config.toml
experts_per_token = 4
init_std_o = 0.0199
max_seq_len = 1024
Below are experts of layer 4 (counted from 0) of a mixture-of-experts language model. Rows are named router (the router's row for the expert), up (a neuron's input weights, with its number) and show model dimensions 384-447. Each number is 500 + 50 x the weight over its row's rms, rounded and kept within 0 to 999. Numbers have three digits each.
After each expert's rows: "comes after" lists some tokens at least twice as common just before its tokens as in all text. This comes from a sample of Wikipedia text that the model never trained on. Tokens count by the router's weight.

# expert 0
router:486529480503436494497495437486554472508477481456444473561399529480465523465559453443520464545509586496522436513451537469423479536443475467529476587496492447449480454463520486557496445501544408
up0:439459544489452486562491476555561466462472529462490505561438493375488543427426539490478307398500451369434637515479492523490484555449514540517554502521479412542502468431464457487557492497562453
up1:533565499537498569604547445527464473432510585475473503502587417528461584459424428488502487465459420572543519504468463631475601452426495520565545612540564468396544534513545459497551535511519568
up2:449385504489454491467483403426511472502495450482548467537537458498474555512416572459464509482470535564465523407569498508385386428517349460478588565428411528402523483520480457551507590545513424
up3:561590557485539508417545482527456462429547458567577484472493548486553486511465493479532594547465504550473404515484416511544476510533494521563467509516502501485477481525526534409416389420483473
up4:485530454524499541508508466532470503450545499535498513456477436493544513445558506505437446477532467425509559505518503463496508554511476620563508550441479477555492359502490495519450441484480435
up5:543631498509488463553527496497570536506497505514521534536473556521431476481520490628482437431469495479428558560536390601461452507528323444516471511507546519540567442444570489449562467488526459
up6:642505400452480516549465513573493427532560399480555531543517516423450588492545523556505559507387560519514556585471514534427532521534507497581501597511466537494515473504524518418564463498524474
up7:464442547533513520475511576544574461549570527433509440475502508442540473485480433498584475518518508528576490401546527521461413451431433542565523504575515430414465504493508537547416521438649484
up8:485508424571499499501550515375513424477502524491517564510515415490469566476554499478568504537466545460482468498623579513454469480515505424565542532511449537471555568565390410533434480551421392
up9:420551520349659435487541464488557407394525595520619531428559482541493545476576473502458499472466454458560547475485547472566451542499501485499527548501479394554531535505497513427551494420572382
up10:529520545429504483467556449529563607536413521504502457506392560512454485517528458495567497442463601531474508483473509503414492454487532462580479523462450588577443471463457477483558512518515390
up11:502443464501451463488407524550511480449497494535562423595496499611385531547509417477473496439394531448447612555452544592500583520525475502519508630553445523506427573500442490447535413459489446
up12:422494546593577450537567587503494506422464471484449468539565381504539496524486451584523525511548531528538581506469534483421526512478435532469424490506502582429495507474480466471505483433445559
up13:444524487578411562503418445468469454584446462532451437573453451502454445604610435540555450471406543443591505547434532476488482533448517383407473496476446511422611426580503525529445487435480469
up14:494440554455469481517503595592508433481490521506484575546521518567455559522542489500557473559450613558518470510487383520498624436597492531525449585430460535516514531496449498511483502593439520
comes after: " the", " a", " The", " his", " an", "The"

# expert 18
router:488536462510452510535461508478497451519571460531406556574502499495501570416511485480476483500564519457539462543382446429517486637456382514512498544472540417478522493484442567509486388400481448
up0:475516568403481532446466467520573489549483541464470559570522516535403475576528464539560417475554519453526582493467445516441389425498376479549515555477502451497422589489513433495532518436589551
up1:430438511499586462537471496478478542452511542486546574391461553515409515570565479550502532495537481457504564389497451449518489500480501443497490480534474460509587482549503466480484421530479459
up2:487451476632515549525525450535536461426506472565520487479590501561579495418428429521494461474495514544450483540511471519453463513497498549463471553403536507466437503541576544519511484454497481
up3:500460496528510511565391512463501559515482448600425549489555483514439511557542501456500541551474527453563490561491524493452463453461475509629523550464524443533483414406536491499489505596512469
up4:522504467491476453453494419533494469423471528457466497557516438436578461481543495510521517500493468553414587597474481479590523466478472535522452494501455491556563550563540472518495487602534501
up5:449458522462504508509504394410481490565485525512470508533500572461552444488550481403447507530461520435499533396464470588595504468472477579589508568552455510442520523504473517475557492495485536
up6:532559604644493516418517555486538504529484468539503511542527483471470471432494547603438428475471473441470569435418577555404539383534469466529557549492523501477456553514426397479429458512511452
up7:492513444510540439508505449417513475413408504508444514461471433429498440567570510392433519602453582538491483530510438492553524517438452436537561603551483565408481497569433569421565456496539460
up8:453458521422548489526478535408433466493531500456505448531534540531512592516501621480499567503479442499577439456527373475541599497499494470515495539478483471460562564484490458612485469577471427
up9:467567442532464555595490543430555534467422533446588525433575523529473464540532503559467568517614522488489384416591458517513497513526488429481572432440523436578546506450551476432408599484477518
up10:514483497436539482537478402444492502444444456495532476421534511554512490515515519497533499414448456443563517469529595483490550420500566511444468399502548508516572537406549556441485470504488549
up11:511543545444467439520480592520569542495482501499505524466496428528498488543598488444471383529468505444578548532498544496457584396470486490446446436549483597430527504464424557536471459550522552
up12:491503565562469489555453538512498449471529547539465520528515386481475658408506446576496498459451484402527549587515567559497520457548586529526602513560433528429528561533548429543401448555613460
up13:543533474490523521522523492504401563519509490513511644539451529435486426554592532563458557482517513448433551498479493536387460448516564508644489432631457540587526425507513499513460460435545450
up14:500565457508492502505559400502494399516425445452447411397505511502552478512432471441521569533450507498442446465463473502537582515487539515538545452564518386476557550549454524579515493499522579
comes after: " of", "'", "\n", " in", " to", " on"

# expert 13
router:554579452479456504512469442429472458561495534468513541494474524454493567453472471527645485551570489461568440441474618421427550469438451561581488516589478492515456518466521514503553459519452541
up0:403435407455488428558408505464517489512406484453456471485512530411517540560555549511593511543552500453522366514468525449468507441478529447533446488540512510519458457510489521446502516429502427
up1:422474585468525586498528540454466543549544491521490547434492422546450502444497548502552529496538452438562513515570505455463529529463482472516466557527542486516523468520510507434542478581519463
up2:423521526510534434551434356463541438531533519495445468508522540535461542488472467526520547505550458487552429476469456467441528517565443454485552531432484479472513500515506564528470537522520529
up3:329512520573558466414440533528507473545548482566432609415567545594513435570591402451431533480499488436491518559576568440472548442462571446544545459555466495507472577445537598431534473446542492
up4:526478486580492480436548484536656400463446513500552437585488436449507510509416521491493483581513541532584422531565504582517544500546411513498524533378552454490490578579373523538496518540483488
up5:535474452581494572430486476476576495513549535496458331462558577537489529521496524492458485517441573492479463520519469564498574534489521447558459478449499573564485588484486478419516485549444511
up6:459556496552488467505462404553539562485456580467475462578511577514540516489551436518508586447531651473513582568592462479490530490478610535506538539565529523596667474519416488558558481509527353
up7:435493509502499532467489463505564524537570503406504618478510490480550516441507472481404450559398603508507410437505380463525474445471489568423532485559430437561498431555621513564481483569495583
up8:487582466475507523414415557528441551632448518501491573508497535520504509537463500422554488592506620501480437438614485498452568561511575371529434540415531456484551533499522518508557471514554495
up9:465522396446629512537508506482515484501525536507541607421561436452517458476512553504519498514483545469499522498420548549521423411519493522448461524606608457543466533447418453452460526452437467
up10:595493465471509401541487476518462469473527528417501506425499554374454433619469553445522539558574517508439538506444479435531506446426564480535380471533504516455468498557515524467501518493469453
up11:524536551518402503516455512413523503474449521428455458501536510415611446499491508532558466531463530472504469366530510508422528448418403509459492502584450457472486608398531411516487501466448533
up12:482505528506446464458542588567498545523517499494534477484458497435492566481559530451465473519507573509504522518561523539467485586508448470489518540586513448435493545528584492441541456450488537
up13:518530549444473346454477419471476538448511534444551518423527465515599470520437381450447495532535516541534612549464540495550466458444415586459511504552471525406462589478515527514497438505495519
up14:480482529439492521552455398523433432498557630503480545446423484457474599486574449492510451396471518484534415454417566507516479544535483472432493561622435525503545444567594416504467547480511577
comes after: " in", " the", ".", ",", " In", " for"

# expert 2
router:490570476477444447605487424463449443525467547456393475547428494461435535344478470476528486518514631478502424461431539422491487524475482538469464513568488462538529451469541509603538462502540451
up0:505511535407395420459554542429573548479505463521603465564423547442432503473601513482431393584494540540474494557481531583509407483487392450523446514497496536416483474501470479469450476412606457
up1:528568447462474512426504468469411458481577514508555465498478486536424533445560493495548514509452517520542483410471555474478567405583539474541512493435484436491587501565475500519399467528404522
up2:522450500547473601521498440534471459532438454496428492508426548457513514490405453465537438517515536500516445521465534524501409560519513469458522521555370526525506446571571506548493474322487466
up3:443500483585466435519486421545474580475520507486441444559428494495398498518557529475476423395464562481455554523557503531499503525493525499478480592480495558527558526564500442591470430540499403
up4:586462525471479556460455519544534416508513502495464477562540602401465494541443466466504506528388521508493530517437541572532639513548520534473506525469567438490545521494475428468435509493479441
up5:506448431605492505526449409440535541507461442539526565440500615435550499480510490522492485527460462529548439491453536541508472503487485454477529483529501440476550428525512519451559458439526561
up6:477464545551482444484525539506548455466547575547562517491565570477475494453576458395625453526484459542536526561438479490442608457437497486511486547522439551494493527501474496585545467561482561
up7:484505531456497461557498438505466352389581561497583473571500494469513570526482437461445486536497533477486510562544501457488438504409477513476471549552496597532485488443580555530452525533435597
up8:491590397467492492570480478395500504505509491455482520482534576542525586559478528536538460509560499468556450571451495437546470462585519543463590526525537443461426553506428550565575583504428453
up9:596482551533498490485484435517507485502469557474477552528595462530385491432608576465451567540469545573516511514433549460469592562533525516556369539541490503454515437540514613472555607515546560
up10:498661617591402440555492563571530466531491553521441427572511538487404462527423510530648525422612536489500533519464465559436434472445483513526602445515551529537463410418573541495515515478549543
up11:534479495477549458504470546371493487469446546563564459529498497516450457484463644462498443389464535568497490511473499566487511422516435572538443472498510451491515354571420367471433358394542571
up12:541573492441550465509489403478552444454509572571474502528462480428531560430528580438565545464429443465509556574508488440481460537534508623560474534453537434574537467492438519417547547604448476
up13:613540536486462481543504582542411573428546522500446493486452502510406468546469527446450461505525620471516537465533442537539479532458503468510513600538412528596392454528461526537550502486583420
up14:447525546550579443552519452518487393445543502524463514446562511518375545458498510470610443422478458489534407471459515474481486570489430612459540462580413511471495495559510523439421460409506442
comes after: " the", " a", " of", " and", " The", " an"

# expert 6
router:530532477450489481564476486507455472498509446436516405611399531481493528465479524459536486566503471431483488473422510490565503601496434532525482489535520470493452386468611586540537462482411463
up0:412494471526642439454510466551560421546460455403527504518541416547502530477487422559610447558467519485446466585467483426508477467505616543503505515585628566513517509514575522507551460485481558
up1:456490452541497513556510514435557534510520495528540562453518510601472480526587398487413420538515562447462543510388474509412503524498580528568546430508506492485560435586529471500475473485487484
up2:530530487422467483441554536464435546506543469488499518517466514404548483590468498450504494540514625387505391428497450512376508413529554534529351453559509434503457489477510474530466545553564435
up3:474442502492573451506477514552569537520500456453396402460495467537542574478541504500444471542541422563428599521453565501530420535483520505493509489490423541466561445477564517438469523424400500
up4:564502492613530418539545454503567545568503500518578438468494563511510465475535502475496525498502538521534483499509560571469444438542484376543459585471500522514462546572476474497547606543520542
up5:532633427528499428549494486451486517532531543471466442509437431510412538538491557425530475495513556533480507457468527482514395514529487512543528578464493481483526561474478542526550552492514503
up6:479542594544443516493405388475473346567522490476515465599481505515495463453510592526466512464424490497468525547519368548510473530470474512477619497486501378521503426461542433481579560415492438
up7:455517539489526533496482478506440490488493445516447475535400504549421500515527492478567469486473490462505505567544471552522519491499506586514459539542454506392529495530594457597481583604550462
up8:490502493403463397605545541570501458478510467476528425500469501560506465520473573475533487437458533482426473568518562495512509494541479481437446413505500505510487431446521361514408444437388447
up9:442505455507438502491447482518505386490489477542521497486536500500541487458420425501540505509561433559550531458546423513459494537531474543503346537528499487457489422461443538588472582510405507
up10:469479549497576392506484540451477463458456560521513545450506505527507550566468486492477507454487495474513441421497529411491472459474467451500574463600559548527534431469537539472430452406486550
up11:534476513499527574507534503425468494488521524528528599490491595469523425434463604574478480545439541559483484489463510493466463434506523542499504603499494478546444519557516512521573499524532424
up12:510534531459511406544455450527519463490516460536532493517592502415422540388521515479541509549446522545448517480515562502492560486474481489529546492499530480461563493507475508579583528520561505
up13:530511463480525575440415542571452511406471521510436537480435517455533510465555491563507617532387504454526487495454511544529490461629480450517512513501488493525511485449542512519456561497612476
up14:584488463502457458572445506616551493494401459446422478433468428566536468506483543539447491499463505489426553609487500456418472498489439534411515511509460550469523419473519543467624607484516575
comes after: "-", " the", "|", ":", " a", "==="

# expert 5
router:481534536432453426532469379552500434478460514456443498483477486487438522516470491501525409560515587526519516492487493515403583523434423556442433490521588496466461558433538525603482489475468499
up0:491514462550464407418504444566541496483494503504527574511477449452387505506456475552574374472471505499487469629574513407535504502495517564556383482484566475499446494537481519570475462503532496
up1:530459491560528416465481558635452519521457421473567581444440482433511540464428431519490448478508458495493501464494442517514467468473551472553510465553509473531440386538447546396494454499496513
up2:452434510480465638521461472508484530526494510427546533519460542430424579574559484501485563409459496469456586502569509549529561461441507507480485549454655489537539460453616523494454451542502451
up3:549510628528550529587481511555470479414457447391477496476448521465506490468459501557483536389520566588546466515515508564494536492497425522525522509562499472443531537559493476548556403455480487
up4:506480428405586523451552449475463514457553492550499483493429612471396502475471571522490480423550491554510528479500499539436540524470502454481492540460410477466564469507453447508528509454495416
up5:467520485534587515444525462518642446513576485521442430469464459471516522504573544381479453473460569497539444517465490502555483544491533475502545520520497422589534522482534517486504507496508558
up6:586543537408468462446485483388569583507516495469437524513553400471331493483435444526520525441448470484553440494479511484516443509503525398514536552539456468475522477524493569522464523487470508
up7:522526597470441550441534473541435515565518552484544528462517544393504515486541505539492382439553517498442537526433420485413474484491445522505459553529444403490396524420538519528539545568511545
up8:466549445396510475548480444495486589446567420550537515523512517613448542488496512431498514525459422563477391634468520509430545586502485461556468554552596470468478510561576435446530460467514492
up9:411506417558526492484413533443513503507486496459466495580574514498579469515401492543516603511483402480570540459502563506542529525459521472497482420552506539501565543469522545521548479511520525
up10:477499450533519460545553431450500552439517365476451447544510487486497490507535533527387559545486444583431442513532554503520513482556392477518564458576462524473453480508557456449490484448426511
up11:446555530525512434535555446567497510485500481497438562534482489547470492476447516539606510476482489542540521560547456550375499546450550527487600541441537528425589479508480566559517476528509429
up12:481440436530492504437510475420428461534489423482426410457428349417461452538465532530503421510490453552448551486401483555568478475437479483459469502495494453528569549508508491518513468476526476
up13:436505435471557512515567422499474450540472502575467477448478598469562544561445473446485459465578505503476511570472466472506525446554553576470514537485499459523503431508458554525529459455461574
up14:506488554417355537491410527507542473452522550453456535458592415452527533471536511565431526453526549618534496502482514519558532458574533408546529416570476500470536494482425577521552450482423464
comes after: "\n", ".", ")", " =", ").", " that"